Weights of a small mixture-of-experts language model, trained from scratch on English Wikipedia.
Size: 9 layers, width 128, 59.5M parameters.
Training: a variant of Muon for the experts, 445M tokens.
Below are experts of layer 5 (counted from 0) of a mixture-of-experts language model. Rows are named router (the router's row for the expert), gate (a neuron's input weights, with its number), up (a neuron's input weights, with its number), down (a neuron's output weights, with its number) and show model dimensions 0-127. Each number is 200 + 30 x the weight over its row's rms, rounded and kept within 0 to 999.
After each expert's rows: a language model's description of what the expert responds to; "comes after" lists some tokens at least twice as common just before its tokens as in all text. This comes from a sample of Wikipedia text that the model never trained on. Tokens count by the router's weight.

# expert 31
router,201,186,171,208,208,138,272,217,186,151,209,209,226,215,217,225,194,209,186,185,145,117,180,258,225,221,169,209,240,210,177,153,212,225,155,209,182,189,186,183,174,252,185,203,225,180,167,214,217,183,221,186,173,209,197,207,202,187,234,185,173,243,177,193,211,202,202,194,183,146,192,215,222,91,191,202,233,209,200,216,205,238,97,157,206,195,199,158,252,182,210,187,188,211,243,226,183,182,153,205,209,168,213,172,180,154,215,208,204,209,173,141,181,187,188,191,189,218,191,239,229,156,181,218,269,195,208,220
gate0,202,141,242,167,169,196,242,186,192,227,192,236,229,281,206,205,211,183,191,191,220,211,230,238,162,184,288,265,199,229,187,185,162,225,204,195,206,198,174,167,169,233,174,216,185,181,178,223,242,173,202,190,202,194,161,209,205,224,236,203,205,175,202,234,153,177,265,205,208,200,144,246,196,189,137,187,226,184,251,123,221,224,160,231,198,214,140,164,233,219,170,162,214,198,199,177,198,155,189,190,185,140,228,165,223,142,180,175,233,170,189,202,191,191,213,236,214,216,221,232,207,184,187,152,197,182,198,186
up0,206,124,247,198,199,117,227,197,184,214,183,227,220,248,217,271,195,202,188,195,170,208,203,251,150,187,186,213,211,190,179,163,174,180,226,172,143,228,202,192,194,242,168,189,191,151,188,241,222,144,176,205,210,209,169,193,219,169,245,208,200,176,181,199,210,230,247,215,186,169,141,269,160,212,227,158,240,231,235,150,200,195,195,202,164,176,147,200,205,215,193,227,217,222,227,219,206,171,187,152,184,186,184,200,218,139,203,187,260,142,211,225,161,201,210,208,197,246,166,212,206,177,214,157,172,163,180,184
down0,260,188,211,226,215,178,170,203,206,205,211,228,203,212,220,301,173,165,167,118,204,195,175,205,155,242,216,235,156,194,175,221,139,207,167,187,175,213,196,214,217,194,144,184,219,159,244,173,246,151,163,166,212,161,204,235,185,219,196,237,187,184,200,172,210,196,207,215,204,211,172,191,209,199,161,248,221,184,230,136,199,174,269,194,221,178,214,186,194,238,193,238,249,189,198,214,221,207,267,211,183,186,222,180,150,217,204,228,182,218,187,196,173,237,204,217,178,162,180,278,188,200,228,236,187,212,156,230
What it handles: Table separators and first cells in music chart and sports tables, such as |---|---| rows, "UK" in UK Singles, and Platinum certifications.
comes after: "|", "\n", " |", "-", "===", "=="

# expert 40
router,216,220,195,192,209,168,199,242,223,181,204,177,234,174,188,187,176,188,244,191,182,178,225,221,260,200,200,178,190,213,204,180,227,183,189,181,193,210,196,178,123,201,168,274,231,213,188,182,239,238,238,210,217,135,246,219,227,122,234,159,194,256,155,190,217,219,221,154,210,204,162,285,198,141,221,196,166,200,244,253,187,223,139,175,187,173,190,134,184,195,165,229,205,223,197,212,236,211,194,193,195,188,170,201,218,147,233,191,238,226,181,192,246,193,178,198,202,167,215,221,178,173,214,200,270,190,208,219
gate1,189,228,252,124,176,222,266,204,224,154,203,205,252,209,179,214,213,185,191,192,229,197,215,164,196,198,210,210,185,161,178,196,208,151,205,230,207,174,214,172,156,175,189,157,187,257,230,256,215,208,204,215,130,188,209,213,196,190,229,200,183,199,108,219,190,174,228,186,224,200,230,220,237,131,195,180,204,199,219,199,218,165,224,139,173,229,202,118,191,198,187,237,190,228,257,226,199,218,214,183,192,155,178,208,169,180,166,211,250,162,157,194,220,228,181,200,218,160,202,149,198,148,210,222,240,165,178,208
up1,188,192,195,140,146,190,247,216,208,175,167,210,199,222,195,246,176,197,209,213,143,196,178,171,197,180,219,210,149,205,233,190,218,163,186,208,181,173,194,251,165,247,178,216,170,147,195,220,236,189,202,218,159,269,152,229,138,201,179,240,195,204,218,265,195,225,191,173,203,228,165,182,209,207,198,218,164,201,230,227,245,174,206,160,198,181,234,119,265,251,221,200,166,238,176,202,179,195,222,225,199,248,213,212,184,139,204,251,179,219,196,168,225,214,209,142,180,156,221,194,209,235,156,179,213,187,160,212
down1,224,202,174,163,219,218,183,221,266,217,165,230,204,203,239,219,197,203,172,240,270,189,206,242,192,219,158,165,190,188,185,171,212,176,170,186,155,254,279,204,210,182,174,247,194,268,183,117,197,215,229,154,225,214,262,152,251,184,169,241,193,202,184,172,206,198,207,228,187,206,219,237,200,196,202,236,178,197,180,200,196,155,170,190,167,187,178,219,229,211,164,193,168,180,173,189,272,188,222,214,227,162,177,201,197,216,178,209,193,227,187,194,233,233,181,177,193,151,228,161,176,198,229,243,263,178,248,187
What it handles: Personal pronouns starting clauses, usually after a period, comma or that, e.g. he, She, it, they, him.
comes after: ".", ",", " that", " where", " when", " which"

# expert 20
router,241,189,209,245,218,175,205,213,169,158,199,179,207,176,177,191,265,202,191,185,231,207,243,234,226,189,187,233,168,208,229,152,245,213,164,208,214,158,214,226,185,208,229,196,190,177,213,194,264,203,248,212,232,225,210,221,139,174,201,181,196,191,208,178,204,185,215,180,231,200,179,216,195,129,219,222,209,183,194,211,239,202,163,197,202,188,188,100,223,171,192,155,223,203,238,217,168,232,169,192,183,235,221,202,102,191,199,194,186,143,188,205,223,150,195,163,124,180,243,235,273,205,177,191,237,218,192,229
gate1,203,194,194,184,210,160,282,267,212,177,135,220,192,269,208,179,239,239,146,179,168,192,186,200,221,165,179,210,191,181,193,158,160,207,232,244,177,224,255,180,163,208,220,214,161,196,185,158,216,240,180,181,228,248,268,193,160,166,211,208,208,247,182,174,205,188,168,191,208,224,215,227,153,136,184,203,231,198,230,253,173,200,216,179,226,255,200,201,232,182,175,162,197,187,148,185,188,207,192,209,194,191,146,216,210,232,213,213,210,196,191,178,158,167,144,188,228,242,250,227,251,197,227,194,186,189,189,225
up1,205,211,196,141,169,174,228,207,204,166,234,223,154,216,216,128,207,198,269,200,171,162,162,192,205,230,250,191,179,238,225,259,228,214,215,195,190,152,193,239,195,151,199,173,220,226,210,213,182,183,175,177,208,220,228,210,185,147,204,202,246,194,210,197,209,208,193,200,226,162,292,159,164,187,211,180,179,170,205,201,189,206,250,216,225,241,140,220,206,275,181,191,175,229,196,272,255,175,172,227,207,149,205,190,195,223,232,219,176,193,189,208,171,244,213,205,186,216,228,247,206,217,142,204,211,151,166,191
down1,194,112,234,194,151,215,186,156,173,232,211,222,200,174,228,209,189,208,206,156,206,180,259,238,192,187,223,245,260,239,205,246,209,165,195,207,174,225,183,176,222,163,222,186,198,198,166,211,236,200,196,197,165,170,199,230,208,174,167,220,230,174,162,145,196,190,217,186,190,177,147,140,177,187,196,218,180,200,144,253,200,207,194,202,143,186,197,180,216,225,193,221,217,223,183,156,182,162,168,151,282,210,217,204,233,228,189,231,184,181,195,229,147,155,210,222,176,229,177,208,219,260,246,226,213,179,233,262
What it handles: Single letters starting words, chiefly C or c (Conductivity, Cognitive, accalaureate), also B, P, H in names and prefixes acc, enc, conc.
comes after: "-", " (", ":", " the", "|", "=="

# expert 33
router,230,218,185,214,203,172,184,199,138,163,212,171,244,146,218,158,219,210,238,208,252,193,218,241,226,182,200,199,163,220,198,191,241,198,198,189,199,167,187,167,194,200,250,202,260,210,179,245,192,184,201,212,229,175,209,222,174,190,210,201,226,178,172,239,214,215,168,163,248,177,139,228,252,93,220,193,190,181,216,222,206,189,139,187,193,239,216,189,171,186,200,160,221,205,208,251,159,198,151,189,183,194,209,207,156,192,198,152,241,176,202,136,223,157,177,222,168,170,212,255,238,205,167,217,223,197,199,271
gate1,204,213,126,186,252,216,209,192,227,223,226,176,210,208,185,189,223,236,209,155,244,191,239,205,170,214,164,164,173,179,170,205,211,204,204,177,187,197,208,142,230,236,192,122,244,206,180,166,234,221,220,223,237,194,222,191,216,154,210,175,178,179,200,161,230,179,191,168,221,215,209,196,202,174,188,160,191,256,140,242,200,189,178,198,182,177,229,130,197,221,204,249,199,206,160,229,182,120,231,205,197,191,191,197,151,198,205,166,215,195,161,244,186,226,195,143,196,234,274,225,231,223,259,242,166,161,185,174
up1,193,194,163,177,227,205,215,179,230,185,284,212,217,191,234,188,242,198,191,244,204,169,225,223,182,192,215,192,251,155,174,246,208,144,175,162,154,230,181,128,238,242,232,200,217,206,184,218,201,183,204,228,181,173,202,209,205,151,169,164,180,180,212,218,222,202,238,154,215,196,266,228,209,177,196,183,172,223,175,195,236,196,196,161,166,201,148,237,161,217,214,225,205,228,171,203,210,156,215,203,218,175,186,223,176,161,229,144,274,272,162,204,257,194,243,160,197,189,207,207,230,203,259,204,204,240,197,173
down1,184,191,203,226,226,196,205,237,200,204,233,140,258,180,217,172,222,197,204,146,263,204,203,232,192,231,205,219,192,263,180,175,208,239,227,201,204,216,178,173,197,211,187,230,212,200,245,259,216,188,186,168,174,270,224,168,161,216,170,200,201,214,166,179,171,204,162,171,220,220,197,206,199,203,180,249,182,126,155,218,169,158,189,167,128,256,111,242,198,200,247,231,206,159,166,165,256,209,183,218,206,188,201,219,232,175,176,217,202,215,177,235,246,240,190,197,232,170,168,213,205,211,198,167,221,193,196,156
What it handles: Single capital letters starting a personal or place name, often foreign, in prose or tables: T-ito, A-raújo, H-ervé, N-icole.
comes after: " |", ",", ":", " the", "-", " of"

# expert 4
router,258,222,220,209,237,177,168,192,200,198,194,200,178,159,176,179,211,232,234,197,178,190,223,201,207,197,197,213,196,221,231,127,215,219,172,193,240,206,160,164,145,212,222,211,240,166,179,215,220,240,183,227,150,181,245,236,198,165,214,165,183,237,168,225,182,185,216,210,191,158,143,181,258,157,208,225,261,223,195,202,188,215,153,183,240,173,147,137,239,147,193,167,230,220,230,202,179,226,158,198,195,207,253,210,166,165,215,165,206,191,171,146,250,183,144,236,201,193,174,235,179,174,191,192,210,232,178,267
gate1,135,194,215,242,246,225,141,166,124,197,186,188,210,164,177,221,178,187,181,252,201,189,178,218,235,172,189,255,208,217,202,197,201,211,131,211,210,232,179,225,189,161,235,185,213,159,123,224,210,199,178,202,223,227,228,220,161,168,199,196,220,212,167,176,183,192,211,233,163,192,213,199,159,210,177,203,235,191,247,237,166,274,218,174,222,204,193,177,249,150,180,258,157,243,223,209,272,177,170,228,197,171,215,203,196,168,189,220,198,253,164,190,174,232,199,210,186,168,188,188,264,181,186,181,182,167,199,180
up1,220,239,233,246,178,145,189,205,223,214,168,119,197,218,222,213,228,199,213,147,226,179,192,157,126,181,153,180,226,187,227,184,207,188,212,170,209,180,224,186,193,202,187,217,201,191,210,212,173,231,210,243,239,196,165,213,236,187,159,172,209,176,240,252,195,220,231,192,158,156,177,164,241,145,241,189,188,181,205,187,218,218,170,182,221,188,218,193,140,206,182,188,195,197,221,223,149,213,234,222,159,235,226,171,188,184,207,191,202,187,207,195,156,115,127,202,192,222,155,203,201,231,205,163,190,290,155,191
down1,239,223,168,172,145,165,195,156,196,263,173,168,167,243,196,190,187,217,199,228,227,183,185,228,182,162,228,196,179,178,143,192,227,225,187,235,168,207,235,223,207,194,172,255,218,201,207,201,147,283,195,169,265,194,230,218,233,169,233,174,171,183,209,198,135,185,211,209,223,215,244,173,241,183,201,174,193,186,265,219,176,194,247,190,228,204,208,196,174,204,193,185,220,262,206,193,235,191,139,184,180,188,216,226,219,243,185,211,132,188,162,222,229,196,234,239,188,193,172,216,233,222,216,194,272,153,207,180
What it handles: Initial capital pieces of transliterated Asian and other foreign names, plus W in coordinates, like Sh, Ch, Zh, St.
comes after: " |", " (", "-", "″", "}", " \""

# expert 1
router,207,211,162,177,193,164,167,176,196,188,217,180,211,123,205,212,201,225,232,160,198,182,196,246,175,235,191,246,181,240,217,135,231,194,177,163,230,192,193,183,148,215,242,191,246,185,185,210,200,119,233,236,173,181,187,298,233,222,207,209,228,209,189,215,238,203,176,230,222,125,179,186,214,191,221,225,214,235,219,185,206,193,186,217,167,204,195,182,213,218,188,172,223,209,174,268,158,217,124,251,202,205,231,168,143,188,192,173,225,212,188,201,203,199,195,214,219,245,240,246,169,213,232,194,182,235,215,245
gate6,229,227,253,182,195,139,211,256,225,199,207,177,184,190,207,198,180,275,221,143,155,205,210,225,166,184,216,231,210,226,192,205,177,202,201,235,145,153,233,214,214,234,253,200,179,172,207,158,189,153,225,154,189,276,195,236,212,176,184,188,239,232,197,214,220,164,189,171,211,209,206,237,236,225,183,156,209,217,220,208,174,202,171,181,195,220,204,200,180,222,203,175,211,153,235,257,212,216,175,205,271,154,186,169,209,189,224,210,274,221,189,249,193,204,208,204,142,191,250,228,139,176,231,178,172,221,204,240
up6,224,200,244,149,194,161,237,223,214,236,184,245,252,224,229,239,163,193,179,183,181,143,192,193,170,215,195,169,261,197,189,234,222,222,173,225,160,194,167,225,210,218,189,182,158,182,211,214,178,176,189,235,214,223,225,209,143,234,130,226,190,203,178,220,230,167,225,185,184,232,197,195,152,220,213,171,245,196,253,192,203,212,160,246,227,241,183,219,164,219,200,196,180,224,183,192,228,185,214,158,234,132,171,234,238,159,215,165,192,239,151,233,214,200,240,189,174,195,182,246,270,199,213,158,242,199,254,172
down6,191,196,274,232,223,249,248,210,204,209,245,210,262,198,197,247,190,200,177,189,202,148,208,233,193,171,256,221,192,197,189,147,218,238,145,254,135,197,199,197,226,235,259,171,172,178,185,158,156,154,217,204,214,164,157,234,175,189,184,204,240,171,173,233,182,155,189,201,237,138,161,192,229,204,200,205,206,230,193,219,189,162,217,211,209,191,190,252,152,199,225,161,243,180,177,208,247,281,224,191,193,212,210,177,199,197,208,203,245,232,223,247,200,210,205,222,204,189,203,217,171,209,203,134,169,199,190,185
What it handles: Lone initial letters, mostly D and S, that begin a word or abbreviation, as in D(issolved), D(OJ), D(oubles), and the D for draws in standings tables.
comes after: "-", " (", " \"", ";", " and", " of"